config = dict(
    n_experts=16,
    d_shared_expert=0,
    hidden_act='swiglu',
    moe_layers=[0, 1, 2, 3, 4, 5, 6, 7, 8, 9, 10],
    routed_scale=1.0,
    balance_bias=False,
    lr_router=0.000905,
    vocab_size=32768,
    optimizer='cautious_adamw',
    max_steps=4359,
)
Below are experts of layer 3 (counted from 0) of a mixture-of-experts language model. Rows are named router (the router's row for the expert) and show model dimensions 96-191. Each number is 128 + 24 x the weight over its row's rms, rounded and kept within 0 to 255. Numbers have three digits each.
After each expert's rows: "comes before" lists some tokens at least twice as common just after its tokens as in all text. This comes from a sample of Wikipedia text that the model never trained on. Tokens count by the router's weight.

# expert 2
router:091129115081142130134128112173152160141141149131167110121082131138155146128172160141102138079111118114143124147115079153130093116131090108164157170106138171127102118088155144117108138102109172149122123161166141167113103135126086170126114133135087096109125096137121085122148089129109118122
comes before: "0", "5", "9", "7", "6", "8"

# expert 10
router:118129135141131100158119110100136130111086128124147106129122159129157145120086111128125163109076140149158113079105161158136137155117131091090127126163144116104074104147114139154138134121164098134161120117093089145108149155118090119125135132157134129107138183108131112150146116130120172120
comes before: ",", " (", "\n", "'s", ".\n\n", ")"

# expert 12
router:137151147165110168129161086124127117112086105151091137103145127130134108115144148124122212143137114108135096104117136118118161167121170098121092110163139112115104117119110177102145112132094106105137086142136137134138153149135137113102156099152101099131100115139140134087103128134121113109
comes before: " |", "–", ".", ",", " |\n", ")"

# expert 6
router:159100148126140085131108126076152133137144117111088095145099127103116157117111135125113151120176153119109166126156127152129125119102094108076122143146121128134166114111113106117144109134103143129145171151100105093131113103122163120135163134159137199136094164145108125139127102154132142136
comes before: " ", " \"", " a", " Born", " The", " well"

# expert 7
router:183105151114082142132074154087159148160125097121102152126107098134092160137151157171122126110088169140126119145121140104114125144088124173129181099153099134147139145154113115118147134100139131113078108119144087103110162112142133120123123124100142094142135151117168158145125155132167127107
comes before: " |", "1", " —;", "2", " |\n", "0"

# expert 5
router:111126121097102126125160109114141174124111102083110165098159132111154132115171143092154152136097108117144096084116144103172132146151158159118106156112098154082157123138146099138159143135128123158110136114136125143152107150152157166130119107098131099111122150101124133124105137102121112162
comes before: "-", "|", "==", "===", "The", "In"

# expert 11
router:123100146137119112183123185126115119130127121126111131133149089159149113143082151116150060105212109156114151115116126060158124144154125152147139133095117101130109164130170129096101150146169109134151107130092136136127111156111160045161099128125156158177127079123142088163146103098130092126
comes before: "201", "1", "200", "0", "2", "202"

# expert 3
router:135112121129113139159127134166085123134110191166127128126142152117119095103139122138114131134140112208133113149118102139103167110117143168143098109105111131150153098143087136132187098115093127140098143135105126101076134124110103136135149126147118111124121125127134154136069166124127110128
comes before: " ", " and", " he", " but", " which", "000"

# expert 13
router:139153103145141143077153128100151145143119132155113123133157150122133137108106164121162109125082143065112126116120141143116126127118137120115131179131151118131099173121145155162134127138143149106094123096168122115168134092135096100108124148114120112125110172118171097152137180119115147129
comes before: " of", ",", ":", "\n", " in", " and"

# expert 14
router:082139111141144069135128164145087092124145140138136122127180139051131142109166063120099092184125119100115128143143102142086117137122177127107149112121090122137104127137121104167078129107104140165131166171129128108125127087157135110157119149146119090111136124159096177164128116129138141092
comes before: " ", " to", " by", " in", " a", " on"